Weights of a small mixture-of-experts language model, trained from scratch on English Wikipedia.
Size: 19 layers, width 320, vocabulary 32000, 55.6M parameters.
Experts: 32 experts in each of 19 layers, 64 SwiGLU neurons an expert, a softmax router.
Training: a variant of SOAP for the experts, 357M tokens, 5448 steps.
Below are experts of layer 5 (counted from 0) of a mixture-of-experts language model. Rows are named router (the router's row for the expert) and show model dimensions 0-39. Each number is 500 + 50 x the weight over its row's rms, rounded and kept within 0 to 999. Numbers have three digits each.
Before each expert's rows: "comes after" lists some tokens at least twice as common just before its tokens as in all text. This comes from a sample of Wikipedia text that the model never trained on. Tokens count by the router's weight.

# expert 0
comes after: " |", "|", ":", ";", " /", "N"
router:526442475449569474467520524409471553451480387412486588506476504462551526500407505464512380484377496421546570487525448452

# expert 7
comes after: " the", "-", "|", " The", ":", "The"
router:440615464516476579489479536505408475461453522495436480494464469444482474530541516534460489468445360474506458436504417491

# expert 4
comes after: "\n", ".", ")", " =", "---|---|---|---|", ")."
router:553437526453553570469483507479555423462570529470601472478551549495520550491520513494450447501550498426415473567471579526

# expert 22
comes after: "==", "\n", "===", " ==", " ===", "===="
router:418483370632516536544577550481486470470561493540588443469576587539486516522551464451449494510450423500440520445536553545

# expert 8
comes after: ",", "s", "),", " well", "\"", "\","
router:487543508528430522533519460564504598485502530552538418541587463505571578534602444451438565494487492549461542551503455442

# expert 6
comes after: " |", "-", ":", "|", ";", " ("
router:566518512568453442607462510374429553506447486552507512500507501435466586510458489518482445460371509427523530474493451463

# expert 18
comes after: " ", " 0", ")", " 1", " —", " 2"
router:471434520548548574473564507472512491464500428446595416461511502399550445487497543570448417520588538526495577568407489486

# expert 13
comes after: " of", " in", "'", " for", " to", " on"
router:447518516506526395474478433569601583403471510571467481527514503563457477530452431539533513428471522359451487464512516501

# expert 30
comes after: " the", ".", " The", " a", " his", "The"
router:504544590503506451520435564635478513561508409581418534469448458546507497508597543475540525540516450486521446456495537541

# expert 27
comes after: " the", " (", "-", "|", " ", ":"
router:601495506544506528448466462447494472498473554465456571549475456523540584490539433585514523504448519560581419499559510536

# expert 3
comes after: " a", " the", " as", " an", " and", " with"
router:460512571466499495507445488579498576443495536523417538483478466500485434512427462514447471486431466488444350391511525539

# expert 19
comes after: " in", ",", " New", " on", " In", "In"
router:533464505552541470471568515435485497548515642461570519479496459464511563459434440488535481567490616429544500400480482487

# expert 15
comes after: "\n", " ", "    ", " 2", "      ", " 1"
router:475437469464473478516522562491497450471468491503482375513451578448517459515553433525456408507568533437469470553486470515